Experts of a small language model.
Size: 11 layers, 61.6M parameters.
Experts: 64 experts in each of 5 layers, a shared expert of 384 neurons.
Training: a variant of Muon for the experts, 429M tokens.
Below are experts of layer 4 (counted from 0) of a mixture-of-experts language model. Rows are named router (the router's row for the expert), down (a neuron's output weights, with its number) and show model dimensions 80-119. Each number is 128 + 24 x the weight over its row's rms, rounded and kept within 0 to 255.
Before each expert's rows: a language model's description of what the expert responds to. This comes from a sample of Wikipedia text that the model never trained on.

# expert 15
Media and publishing nouns
router [ 88 159 162  61 105 157  73  91 168 166 169 129  96 127 129 113 141 148 136 184  99 120 147 169 109 127 134 136 132 133 147 111 112 149  90 101 101 144 152 146]
down0 [152 135 136 139 125 118 139  99 150 108 106 135 110 139 149 148  76 133  94 169 113  96 138 127 142 127 127 123 126 173 146 129 130 151 138 109 124 145 139 151]
down1 [124  94 118 109 110 152 104  98 113 133  94 106 104 151 159 114 144 119 124 160 147  69 131  96 113 107  91 152 156 151 150 154 132 119 201 109 139 118 131 126]
down2 [140 173 115 130 127 127 113 119 171 165 134  94 129 130  90 138  86 137 102 144 136 144 118 141 138 136  91 167 117 128  99 146 115 146 161 116 143 129 117 138]
down3 [152 148 126 123 126 125 132 126 164 108 141 130 156 149 118 160  88 109 144 122 111  97 162 117 205 157  98 144 128 131 136 121 101  89 134 183 135 123 124 111]
down4 [169 134 134 144  79 105 146 174 177 150 113 107 156  99 140 136 110 132 148 128  80 133 146 102 146 160  96 163 124 177 136 123 155 148 160 112 132 148 129 134]
down5 [148 130 119 169 133 121 108 137 102 110 120  74 152 137 102 144 149 111 134 117 137 124 119 145 138 108 136 100 150  83 141  87 134 108 143 119  94 113 118 155]

# expert 31
Mid-word pieces, foreign names
router [124 120 159 171 112 126 150 115 136 100 121 171  81 147 109 128 135 119 153  87 103 146 130  72 169 117 101  86  98 163 146 117 128 103 137 122 123 124 117 107]
down0 [161 127 124 133 123 108 130  98 147 175 128 141 113 127 155 134  88  79 130 126  99 162 157 149 132 132 114 112 113 135 144 141 116 125 168  83 140 181 130 135]
down1 [142 137 127 150 114 124 131 139 137 130 142  81 195 118 125 111 135 101 117 149 110 127 104 127  96 168 131 142 150 156 133 134 116 119 135 189 164 164 142 153]
down2 [ 81 142 142  78  97 144 140 125  94 134 156 120 129 133 136 135 128 102  95 121 134 160  82 128 145 132 172 121 169 132 164 135 110  97 110 128 127 113  87 132]
down3 [148 150 161 143  93 154 114 118 108 134 148  64 137 104 119 149 123 189 130 143 107 123  97 144 140  95  70 136 113 100 145 126 128 150 126 116 116 109 155 154]
down4 [114  94 122 155 136 150 130 156 130 153 135 120 113 126 141 119 151 113 132 146 118  93 150 121 181 141  98 106 148 108 112 148 136 168 139 111 100 129 122  92]
down5 [168 164 114  91 163 136 155 129 133 129  97  97 156 132 137 135 178 113 117 115 117 114  94 133 152 138 141 170 166 159 116 112 107 140 142 117  94  89 133 170]

# expert 5
Word-initial letter pieces
router [112 128 115 129 122 123  92 150 126 128 149 183 115 125 121 155  95 109 110 135 102 154 148  97 167 115 111 100 162 106 106 126 151 144 145 127 126 126 119 127]
down0 [119 129 108 130 133 158 134 126 121 126 136 144 158 138 125 139 149  97 119 112 168 159 134 114 169 132 130 183 132 124 125 116 157 117 138 134 106 142 114 142]
down1 [126 107 125 133 148 142 138 134 127 109 110 114 120 112 149 124  96 128 111  71 142 104  93 183 106 130 210 100  93 114 120 156 131 119 146 118  91 125 159 134]
down2 [ 90 148 126 143 127 141 163 152 171 160 106 126  66 139 152 119 100 188 181  95 135 143 128 139 117 124 169 151 101 119 130 122 115 153 141 141 147 129  72  78]
down3 [ 64 134 122 170 135 161 136 134 125 141 120 113 113 119  88 118 161  86 108 131 115 153 124 124 110 115 113 122 163 117 110 142 132 126 116 111 130 130 102 137]
down4 [159 192 127 121 104  96  87 167 101 138 150 110 116 183 138 107 124 154 107 132 154 121 175 139 153 112 110 130 157 114 164 122 108 135 121 106 129 146 149 125]
down5 [161 112 119 171 127 151 114 106 167  93 129 144 141 145 126 153 140 105 104 105 142 164 137 158  62 159 125  99 144 154  86 173 147 143 152 177 154 115 174 139]

# expert 35
Adjective suffixes and determiners
router [ 95 107 107  97  93 118 108 127 162 135  87 129 130 125 149 126 105 134 113 163  88 117 107 111 162 132 141 128 130 123 170  98 148 138 115 106 166  92 140 147]
down0 [159 114 176 135 136 125 145 148 129  74 146 121 150 126 146 137 131 122 140 160 154 107 145 102 132 135 175  80 141  88  94 130  86 101 125 117 125 175 125 130]
down1 [119  78 108 139 122 133 148 152 126  98 142  93 112 132 132 143  93 133 160 113 115 129 128 146 137 104 140 137 155 176 122 130 145 147 134 135 139 151 183 101]
down2 [103 141 121 169  88 110 144 130 131 141 156 121  66 177 147 118 158 139 118 156  94 163 117 131 182 118 129 160 119 109 144 119 143 139 146 144 118  64 191 116]
down3 [143 135 112 126 147 116  83 170 135 130 117 168 130  97 123 143 149 127  93 151 128 130  95  90 138 114 133 168 159 155 106 140 187 139 124 119 102 139 121 133]
down4 [ 89 172 103 126  95 171 134  90 137 115 138 175 101  99 124 111 107 116  96 152 117 165 112 109 142 157 147 114 111 154 117 103 142 111 134 116 126 128 162 119]
down5 [144  96 146 142 130  97  95 156 110 140 152 120 113  89 110 132  93 132 153 120  87 111 178  73 149  96 158 103 137 124 140 142 107 134 157 143 165 134 121 119]

# expert 61
Nationality codes in tables
router [105 113 152 163 170 187 121 128  76  70 173 148 156 115 160 103 135 139 131 115 107 138 144 118 122 121 127 127  84 132 155 159  88 126 130 104 123 157 133 121]
down0 [163 117 121 111 146 133 134 151 109 117 147 146 133 125 112 133 104 113 115 126  85 142 208 175 141 135  97 160  86  89 123 128 136 113 133  91 105 127 149 101]
down1 [134 146 126 114 157 146 108 102 135 110 146 160 145 123  99 163  87 144 133  69 109 156 136 124  95 125 148 142 119 150 135  92  92 125 149 131 119 114 139 138]
down2 [123 150 102 182 128 113 142  98 116 133  83 162  82 133 136 134 123 144 142 129 102 102 133 118 119 132 137 103 175 133 133 125  71  59  96 150 137 123 152  80]
down3 [ 98 152 143 165 156 136 136 137 108 137 173  82 126 120 127 155 148 104 141 125 161 128  94 122 123  97  57 141 174 133 128 160  78 113 132 144 142 157 122 122]
down4 [125 155 129 191 114 127 113 175 133 162 103 146 128 163 129 137 113  87 148 129 114 154 125 147 152 154 137  73 138 132 132 126 110 118  75 102  85 153  96  94]
down5 [129 130 112 149 131 118 165 138 120 151 108 166 124 106 154 140 149 119 104 122 119 178  74 148 146 104 136 116 154 163 150 139 125 158 200 148 137 137  96  79]

# expert 49
Early word pieces
router [108 113 138  95  89 173  98 142 158 155  92 148  89 113 133 131  93 115 132 146  94 127 154 103 153 139  78 162 102  86 102 126 111  97 140 151 147  97 136 111]
down0 [110 126 114  98 144 127 115 155 155  96 157 149  86 100 146 123 102 120 112 115 125  98 110  96 124 169 139 129 132 121 146 129 126 153 136 125 118 143 143 128]
down1 [171 110 121 166 130 122  90 127 109 166 119 154 109 153 110 123 119 126 133 102 124 134 114 130 131 123 164 103 166 158 140 136 143 105 103 146 112 105 132 156]
down2 [147 102 126 114 134 107 103 132 124 126 191 132  98 157 110  98 136 112 148 117  93 151 130 129 134 137 114 148 127 120  93 149 143  91 131 141 174 136 140  80]
down3 [168 165 104 125 120 117 138 160 195 165 133 129 148 138 113 145 154 167 116 160 129 136 176 144  99 144  89 134 135  82  97 147 147 145 150 107 134  87 137 152]
down4 [117 111 132 120 147 140 159  87 126 123 164  96 118 130 130 147 139 108 126 119 137 139  84 134 135 157  80 144 159 172 161 151 111  81 167 151 151 112 116 110]
down5 [134 113 113 114  99 146 103 140 124 118 114 144 165 145 157 107 153 123 138 160 103 140 107 100 108 105 118 161 160 114 144 129 161  90 144 146 157 145 146 146]

# expert 50
Regional and ethnic names
router [ 98 139 119 131 114 141 172 158  70 132  93 109 142 172 116 146  97 129 139 170  74 177 187 117 165  98 125 134 126 100 133 127 181 123 146 149 127 122 173 104]
down0 [129 155 131  94 177 147 143  67  95 142  93 162 118 149 137 126 161 103 137 123 163 185 119 140 149  91 111 139 124 103 136  94 139 104 142 102 127 122 143 151]
down1 [177 140  83 145 139  91 126 136 136 117 108 120 175 128 107 154 105 120 110 146 132  81 128 141 135 129 117 139 133 115 177 102 135 106  95 127 146 168 118 142]
down2 [188 129 148 108 115  92  91 115 109 113 111 106 134 120  83 130  99 176 124 100 168 115 124 150 104 130 139 148 134 117 149 154 128 152 144  75 168 125 130 103]
down3 [136 120 177 130 114 116 133 148 127 135 153 157  96 134 161 101 128 128 172 146  84 126  97 117 114 148 111 145 114 144 125 146 168 147 137 110 160 102 128 118]
down4 [106  99 129 113  79 130 160 162 145 127 145 100 112 122 133 160  99  96  91 148 138 141 148 123 134 158 140 120 152 156 152  87 188 129  97 128  99 101 150 187]
down5 [154 121 126 153 130 111  81 144  90 122 137 151 133 147 120 110 130 111 145 129 142 152 148 125 135  98 140 145  93 126 113 120  99 100 128 109 150  86 136 134]

# expert 4
Mid-word syllable fragments
router [117 117 129 112 123 127 125 106 103 154  94 104 145  90 154 123 145  89  82 151 150 101 120  92 120 131  95 126 150 129 106 132 167 121  96 169 164 114 135 144]
down0 [132 153 105 144 142 104 129 103  75 121 113 146 100 126 142 119 125  82 129 154  86 149 102 132 123  89  88 111 142  78 116 175 121 130  87  94 158 125  70 131]
down1 [147 125 136 128 108 114 145 105 152  97  86 167 156  99 118 119 117 103 117  67 128 145 153 134 114 148 100 111 142 118 126 147 105 120  94 152 151  79  67 146]
down2 [122 130 123 137 140 128  99 149 159 140 133  66 111 136 131 106 160 153 149 121 122 117 142  98 147 135 119 157 102 148  91 135 155 150 160 164 115 120 192 133]
down3 [133 135  76 161 171 134 201 127  90 127  85 110 124 105 109  74 114 139  86  98 109  87  92 135 140 126 133 143 118 143 121 135 113 132 161 142 120 171 116  92]
down4 [133 152 170 150 140  85 147 114 163 127 107 131 149 145 129 106 104 163 107 124 107 148 155 136 103 141 145 104 138 155 111 131 132 129  99 148 139 156 113 152]
down5 [129 135 144 117 142  94 116 131  92 126 158 137 129 143 150 137 163 137 131 141 158 109 140 153  96  97 152 116 145  89 146 105 127 115  99 149 144 114 105 148]

# expert 52
Word-final suffixes
router [120  90 103 141  91 154 112  98 153 119 153 139 104 112 144 140 136 157 101 104 121 151  74 149 179  86 166 144 147 146 146 134  91 121 124 118 158 101 106 117]
down0 [ 86 136  99 120  92 124 148 121 166 157 128 115 123 112  76 102 121 178  89  79 108 140 111 122  90 142 138 128 138 145  86 148 160  96 111 162 149 151 110 140]
down1 [123 130 141 176 130 182 158 132 129 146 158 151 115 173  74 118 112 135 129 155 104 135 173 133 159 141 168  83 145 147 121 110 130 132 151 100 127  86 118 126]
down2 [185 170 113 138 139 138  89 152  89  96  98 132 145 115 131 111 145 120 124 184 152 141 108 103 165 111  78 150 118 133 136 138 111 122 104  76 171 197 120 105]
down3 [166 155 106 166 106 153 117 104 104 123 141 125 116  99 129 102 147  80 153 143 128  96  95 127 116 103 125 137 149 134 121 164 148 119 133 121 178 113 140 124]
down4 [ 94 164 144 100  89 125 131 147 153 127 136 131 129  89 132 111  98 100 137 116 158 153 137 157 143 154 129 171 137 129 148 146 144 134  96 147 117 127 156 135]
down5 [129 125 129 134 178 128 113 152 153 164 119  88 100 130 156 161 156 128  99 111 110 106 112 164 137 110 103 170 133 147 146 117 130 143 105 113 154 114 119 134]

# expert 43
Second word syllables
router [188  71 120 115 116 126 154 117 113 154 117 125  97 176 100 158 143 118 120 119 115 153 153 110 141  94 131 157 108 167 158 148 153  86 119 112  81 138 146 132]
down0 [118  98  92 143 158 153 135 129 147 111 104  85 133 171 104 118 115 147 123 168 144 159 144 145 155 124 110 125 133 113 126  69 132 129 140 134 112  96 129 124]
down1 [123 120 136  63  84 142 116 143 125 119 140 119  96 152 149 116 134 141 123 146 150 127 150 138 147 142 128 144 114 167 132 122 137 145 181 119 123  99 109  56]
down2 [111 159 103 112 175  97 125 135 141 114 175 146 138 121 141 164 146 113 117 103  82 103 109 163 113 156  91 128 123 137 127 154 113 124 110 152 148 141 169 106]
down3 [144  86  52 109 137 137 155 119 102 141 151 130  92 126 122 111 134 144 123 129 136 154 164 128 111 143 127 133 110 137 121 121 124 104 147 136 157 137 169 107]
down4 [109 115 140 111 100 104 165 102 144 135 136  97 133 165 138 132 118 132 150 144 127 166 165 145 127 156 129 123  90 123 177  92 120 157 109 151 139 113 115 161]
down5 [148 106 124  81 120 134 107 161  74 124 117  88 123 131 147 126 147 185 131 147 137 162 163 138  97 160  99 137 107 132 137 132 160 136 155 117 157 162 118 121]

# expert 20
Mid-word syllable pieces
router [137 140 117 101 115  80 156 101 165 140 107 180 122 146 108 118 163  91 104 161 100  96 115 147 156 135 118 133 175 107 124 134 162 119 120 129  93 182 118 117]
down0 [ 98 163 119 167  84 117 167 173 124 100  97 110 105 126 137 147 144  94 155 113 104 141  99 120 134 124 123 139 160 152 155  98 112 106 129 100 160 127  92 115]
down1 [141 112 156 117 163 141 147 141 117 117 113 147 143 114 156 156 127 140  94 135 128 162 136 139 102 147 158 126 164 134  83 115 140 136 126 125 168 147 139 150]
down2 [156 151 135 156 170 121 160 108 140 121  99 148 133 148 114 127 149 111 108 106  91 140 150 138 143 119 123  60 135 145 114 122 118  90 117 106 140 132 169 144]
down3 [135 161 123 103 132  83 130 128 149 118 149 119 108 141 170 130 103 129 172 178 200 117 120 137 152  95 128 153 129 105 151 174 133 108 153 123 123 110 154 166]
down4 [151  88  97 121 126 145 140 101 143 117 129 177 132 150  85 159 107  81 112 106 142 141 138 123  96 127 150  95 105 125 130 152 137 130 116 104 154 115  74 138]
down5 [167 133 114 127 110 132 125 118 109 159 132 161 116 127 115 109  92  71  86 112 110 109 143 181 134 162 115 144 171 138 140  98  93 144 121 108 103  97 157 153]

# expert 21
Section breaks and topic nouns
router [125 113 118  87  89 132  80 144 151 135 162 118 102 145 164 139 173 158 113 125 108 115 132 149  76 147 122 111 125 127 109 136 145 158 124 100 138 109 136  81]
down0 [115 111 131 145 140 149 130 158 135 117 101 129 134  89 100 128 148 150 119 126 118 105 186 107 112 113 150 113 173 126 119  71 120 108 132 124 132 155 117  99]
down1 [126 107 140 112 151 111 159 180 143 129 127 129 127 128 107 118 154 148 125 101 191 118 120 137 186 131 127 124 140 134 165 135  94 114  81  98 126 109 183 166]
down2 [145 119 149  89 131 100 113  65 153 137 112 124 127  66  96 113 120 179 100 167 129  94 123 158 182 167 117 154 101 112 180 131 138 107 115 121 124 132 144 161]
down3 [172 135 106  94 126 157 106 129 128 105  61 135 202 113  97 154 103 127 113 122 104 101 141 122 120 154 115 111 142 114 103 122 149  86 150 102 138 126 178 144]
down4 [ 85 164 106 128 199 154 114 135 131 104  95  99 110 104 130 119 139 163 149 121 165 131  96 138  95 122 105 147  93 136 158 109 123 123 124 115  87  91 139 146]
down5 [116 112 167 140 106 109 120 164 141 126 118 135 161 151 117 177 120 119 104 142 121 140 134 118 151 108 123 128 149 151 117 101  88 126 170  99 164 120 141 126]

# expert 53
Consonant pieces in names
router [110 179 131 145 118 155 124 126 100 170  99 130 124 131 153 141 123 121 101 165 145 132 158 139 143 174 132 167 136 139 102 174 102 109 165 141 122 109 118 132]
down0 [138 108  96 151 156 112 137  80 116 131 117 107 152 119 114 112 111  92 158  85 116 123  84 125 110 140 121 148 143  72 155  88 128  99 118 117 104 143 126 136]
down1 [113 121 143 152 139 121 108 145 145 105 120 156 132  84 164 118  94  73 144  91 103 156 143 139 157 129 122 129 128 124 106 140  97 155 129 119 130 170 110 146]
down2 [137 124 156  94 137 119 158 147  87 102  64 151 149 154 129 153 107 112 127 142 102 147 129 135 127 167 110 107 122 112 126 139  92 121 149 145 114 119  94 128]
down3 [111 141 114 154 116 137 155 135 105 163 170 135 108 171 108 156 140 123 100 151 115 164 152  96 140 135 135 112 130 126 122 103 107 130 163 141 125 155 136 131]
down4 [ 96 123 139 125 152 131 104 109 147 120 135 134 117 136 154 131 146 104 116 141 159 142 133 158 146 170 132 127 126 139 168 121 146 104 150  96 172 161 137 143]
down5 [123 126 143 119  78 128 120  72 134 122 136 147 111  97 137 104 140 124 175 147 138  88 104 131 119 144 175 129 121 143 118 158 140 118 161 115 162 158 126 101]

# expert 38
Numbers and quantifiers
router [ 91 144  85 111 156 109 102 116 138 109 115 129 109 158  82 129 107 135 132 163 102 150 107 138  76  63 135  96 124 121 173 153 149 121 128 108 170 126  91 142]
down0 [ 85 122 122 117 117 152 133 107 122 142 164 153  98 130 153 126 149 121 172  85 156 138 127 175 177 143 132 132 126 191  97 122 148 127 156 127 112 130 153 118]
down1 [146 150 103 154 130 173 165 115 108 150 156 145 166 116 168 150 145 111 119 122 135 125 169 147 179  91  83 143 152  92 152 123 130 127 132 135  97 157 114 120]
down2 [ 92 192 126 126 128  98 137 146 102 103 159 139 143 105 148  83 135 129 166  69 132 151 111  84  98 117 146 120 141  87 111 117 170 107 158 124 144 150 174  99]
down3 [135 141 119 139 134 134 124 127 124 121 166 150 126 162 153  77  85 148 114 112 157 137 155 115  94 116 154  96 142 136 125 124 128 139 114 173 132  93 155 137]
down4 [108 103 143 157 175 143 138 111 145 138 134 148 146 121 121 122 162  97 157  92 127 170 165 113 134 152 115 150 110 121 116 127 108 119 105 126 120 156 158 128]
down5 [109 107 133 130 126 109 111 130  74 113 185 151  87 138 109 118 170  97 109 102 141 123 121 118  59 135 159 130  98  98 106 135 137 128 118 150 135 154 128 130]

# expert 39
Clause connectives
router [ 99 155 134 129 127 123 130 138  98 140 123 165 121 161 139 119 109 121 132 155 175 119 108 117  85  78 102 118 143 162  92 161 147 125 111  98 170 152 115 163]
down0 [163 183 113 134 109 137 152 141 137 150 113 144 126 122 136  99 151 163 125 108 100 163 118  66 152 125 117 111 149 118 129 122  67 137 106 148  79 137 116 129]
down1 [133 156 172 137 123 122 152  93 145 134 156 179 105 145 113 160 185 163 115 102 106 194 132 163 113 105 122  85 132 139  87  90  96 128 135 113 134 107 142 133]
down2 [ 96 147 111 122  97 148 110 123 128 100 117 157 107 193 111 167 146 141 130 153 148 109 151 125 122 169 107 145 185 141 121 119 157 105 132  97 117 135 133 108]
down3 [112 169 130 160 102 150 126  82 107 157 109 114 156 127 143 138 135 103 112 107 105 138 121 138 148  97 140 124 109 136 145 127 142 134 125 130 118 126 125 144]
down4 [140  94  84 130 109 155 164 157 143 125 139 156 124 136 166  89 109 136 126 157 131 113 107 144 125 146 121 143 151 114 117 118 118 119 117 112 105 141 115 126]
down5 [127 114 121 102 110 100 107 149 111 159 147 112  89 111 154 143 114 118 138 132 140 120 128 120 139 128 126 140  91 151 122 125 122 125 148 159  96 121 125 146]

# expert 48
Group and role nouns
router [155 114 137 127 135 142 133 156 118 120 126 155 143  95 116 147 147 106 113 133 109 130 122 147 113 131 135  78 126 125 130 121 104 109 119 161  97 163 121 104]
down0 [ 91 150 164 150 156 114 101 147 130 159 128  88 152 129 108 152  72 130 150 114 110  91 174 110 135  78 108 149 134 117 137  99 157 106 128 142 125 149 129 151]
down1 [ 91 151 141 139 144 119 130  96 123 110 152 131 129 117 121 132 157 113 182 141 118 135 140 120 121 163 136 132 159 126 107  93 131 133 123 135 156 112 123 127]
down2 [189 125 124 145 126 121 106 132 121  99 159 110  92 105 143 118 123 146  97 123 132  94  96 146 139 108 101 131  94 101 150 129 163 158 130 130 168 105 155 154]
down3 [160 113 130 130 143 104 118 126 164 136 118 143  90 111 155 105 112 147 118 144 152 136 143 124 129 124 128 106 135 117  81 126 111 163 137 110 108 136 136 139]
down4 [112  95 101 178 146 134 108 160 145  87 155 177 122 123 107 127 154 136 119 122 168 143 118 141 151 147 142 109 127 139 154 134 162 157  74 126 154 122 150 143]
down5 [157 109 139 101 148 106 125 121 123 144  87 142 135 142 140 139 138 158 160 132 107 107  66 138  86 137 113  80 146 119  97  90 137  96 116 155 129 164 131 123]

# expert 46
Latinate stem pieces
router [134 122 150 121 135 143 137 129 119 128 113 106 100 130  72 114 111 150 121  89 122 102 195 140  95  94 166 133 134 154 148 135 152 112 118  97 142 130 169 118]
down0 [143  87 134  83 125  84  97 105 116 116 105 144 132 143 154 148 117 158 102 118  80 107 100 167 128  96 159 120 165 105 104 124 125 133 133 119 107 139 150 156]
down1 [129 122 124 160 171 160 139 112  76 154 120 102 144 131 130 128 100 117 133 114 165 142 151 124 120  90 140  81 122 171 137 154 107 116 130 143 132  79 146 169]
down2 [129 102 142 123  94 124 122 109 166 156 143 143 158 170 116 134 151 111 113 125 150 122  78 154 113 163 121 148 115 108 167 120 160 154 124 116 130 111 105 154]
down3 [121 118 122 125 118 160 143 151  95 138 119 110  92 184 136 123 120 128 152 107 137 117 111 173 156 163 159 142 131 143 124 152 120 135 173 108 132  76 132 140]
down4 [105 149 134 169 130 145 121  84 126  91 157 111 171  70 131 148 170 132 131 144 118 132 120 124 120 133  75 128 153 148 135 129  94 145 143 128 116 165 133 134]
down5 [128 110 104 140 146  88 126 147 127 158 179 139 141 117 128 111  58 101 118  86 138 134 162 107 155 148 110 140 158 132 133 154 155 120 218 144 121 141 142 149]

# expert 55
Surname letter fragments
router [167 133 159 144 134 121 121 108 178 114 102 168 152 119 146 159 105 114 115 123 150 107 138  82 148 117 149 107 158 126 140 105 132 136 131 108  79 156 115 134]
down0 [125 131 132 122 113 126  97 121 158 132  99 161 112 136 150 170 130 154 130 124  97 152 121 110  88 163 125 151 186 107 109 144 163 114 125 156 159 115 123 116]
down1 [132 160 139 131 118 148 164 158 108 125 116 123 141 143 139 148 145 119 148 159 116 121 117  93 165 103 102 120 122 134 118 179 159 134  81 104 124  74 118 140]
down2 [132 145  85 139 133 167 147 108 169 172 126 167 116  90 114 134 154 146 134 149 103 100 113 137 115 139  94 150 146  88 109 126 123  93  66 154 115 156 129 175]
down3 [175 119 147 121  84 140 120 164 129 171  61 140 142 141 106 148  78 135 134 136  59 123 137 100 125 148 128 138 118  80 129 172 116 163 149 128 107 148 147 146]
down4 [162 188 117 113 149 179 147 130 135 115  95 115 115 129 169 139 150 106  90 138 122  82 116 104 151 155 134 113 115 115 116 126 112 130 126 111 163 114 118 116]
down5 [125 149 178  95  89 141 112 156  86 126 100 150 141  90 116 124 172 150 124 111 158 142 128 165 110 137 133 124 152  90  88 171  97 156 172 128  88 138 129 156]

# expert 6
Copula and passive verbs
router [128 145 135 116 124 122 143  99 107 129 133  91 109 132 144  88 144 118 106 136 137 114 105 140 100  78  99 124 134 170 121 134 100 103 122 104 164 159  95 145]
down0 [157 114 112 114 107 150 141 150 141 106 122 168 139 139 119 153  96 138  77 124  68 114 163 169 134  70 149 133 118 195 142 137 120 133 145 126 114 134 118 133]
down1 [ 85 111 124 105 155 107 104 111 163 156 119 192 131 148 112  99 118 162  99 151 132  95 119 168 111  84 121 114  82 113 115 162  98 134 122 117 117 121 121 133]
down2 [143 171 117  77 135 156 158 132 109 140 139 116 141 157 142 100  82  92 116  86 150  79 127 133 156 138 130 125 113 144 119 102 171 138 109 124 125 126 140 150]
down3 [ 85 159 175 155 159 131 125 106 110 111 123 107 134 128 114 103 152 161 159 128 152 148 153 128 139 157 138 144 124  97 136 112 126 124  91  82  81  87 135 143]
down4 [137 117 124 112 121 119  67 140 132 153 101 123 123 141  88 145 123 133 148 114 151 111 128 107 149 120  83 117 130 138  99 138 111 126 161 195 121  77 112 142]
down5 [129 111 134 146 138 143 145 160 150 168 125 129 137 114  77 147 129 182 120  85 141 119 168 122 130 137 101 137 132 137 158 134 135 117 129 125 141 132 121 134]

# expert 14
Name-initial consonants
router [121 129 147 105  81 147 162 125 151 146  92 139 115  94 100 118 164 135 128 134 138 146 151 137 155 151 113 109 106 106 142 127 150 167 125 185 123 130 121 148]
down0 [149 102 131 109 129 142 154 129 138 140  62 125 159 133 122 135 113 138 132 110 110 146 149 139 140 148 153 119 129 122  92 114 118 161 116 142 116 152 107 145]
down1 [162 128 148 104 166 106 121 179 154 136 135 131 161 123 142 159 119 145 133 133 122 132  79  93 126 146 147  71 124 131 120 167 114 148 106 140 129 133 146 169]
down2 [131 133 105 129 161 135 116 153 111 161 150 104 137 132 118  97 120 122  96 142  72 124 158 156 122 113 156  99 146 119 162 133 125  83 115 105 168 124 112 129]
down3 [133 112  79 139 156 119 104 118 117  95 157 109 134 157 137 157 107  94  62 158 164 139 131 117 138 101 118 163 108 110  99 169 119 138 124 103 156 162  94  77]
down4 [138  80 146 107 127 107 138 102 102  77 146 145 120 168  95 139 115 130 149 103 115 139 151 111  81 167 140 116 128 153 130 155 113 114 141 184 119 133 128 160]
down5 [104 142  91 118 116 106 157 119 104 150 144 131 147 137 124 132  88 114 163 172 110 162 138 149  86 150  72 122 149 156 139 151 150 129 116 140 132 133 141 142]

# expert 2
Romance and foreign name pieces
router [157  95 172 136 154  67 164 102 170 122 148 131 147 139  85 149 149 124 159 141 133 128 106 118  87 152 151 114 121 138 147 145 156 107 104 131 159 120 129 148]
down0 [144 101 162 129 153 125 163 105 116 150 106 124 155 166 132 105 152 137 140 134 115 137 162  91 124 140 126 129 119 121 114 151 119 196 146 124 116 103 169 139]
down1 [124 126 115 104 102 151  92 119  82 108 135  99 134 168 109 157 114 107 168 119 122 135 125 140 122 160 131 115 162 126 144 171 133 108 133 114 122 174 140  99]
down2 [131 148 120  94 130 119 156 144 158 112 115 113 115 141 104 127 162 105 117 127 120 161 141 103 163 124 177 111  88  90 144 176 126 159 117 140 136 118 116 148]
down3 [134 114  93 144  99 131  90 138  98 179 118 156 152 115 148 130 160 147 130 132 121 119 127 131 124 145 137 139 113 136 192 151  95 136 148 147 187 126 121 122]
down4 [133 138 110  97 107 135 124 121 110 192 130 187 127 154 129 121 110 141 112 100 105 145 128  84 129 136 129 150 173 116 118 123  98 122 141 135 112 122 120 135]
down5 [152 130 110 142  85 122 132 133 144 152 142 174 129 132 125 118 160 101 151  91 114 150 101 141 156 129 129 138 155 119 126 116 116 135 153 130 121 118  96 118]

# expert 47
Taxonomic and foreign names
router [125 152 150 136 163 115 161 102 103 134  93 114 136 171 130 130  99  86  87 145 118 133 130  97 147 195 114 100 139 119  84 118  98 115 155 171 116 131 107 131]
down0 [113 145 132 121  84 128 128  73 131 122 141 100 122 160 112  82 117 148 136 102 128 141 129  97 173 127 135 102 124  85 148 161 106 151 112 135 124 125  58 118]
down1 [157 102 120 143 158 144 156 154 176 138 180 144  92 137 169  54 158 152 188 119 140 127 157 157 105  95 109 127 125 124 126 146 112 144 123  88 101 112 154 142]
down2 [103 157 103 146 102  71 162 132 160 175 123 114 123 121 133 126 134 132 124 101 134 134 174 125 136  85 140  82 115 152 133 113 119 144 158 144 154 125 119 140]
down3 [148 143 131 150 155 176 158 148  89  91  97 130 110 140 131 126 124 100 113 126 175 174 123 136 149 111 100 146 126 155 116 114 147 144 147 138 139 142 108 123]
down4 [140 155 131 161 130 130 145 155 136 143 126 146 137 139 108 133 103 112 140 116 134 100 148 107 196 106 108 146 163 111 154  71 130 106 143  93 164 145 131  70]
down5 [152 165  92 178 142 162 124 145 140 153 150 133 135 145  85 105 141 131 119 113 127 104 144 120 118 100  99 134 117 127 120 157 105  92 112 114 107 149 109 164]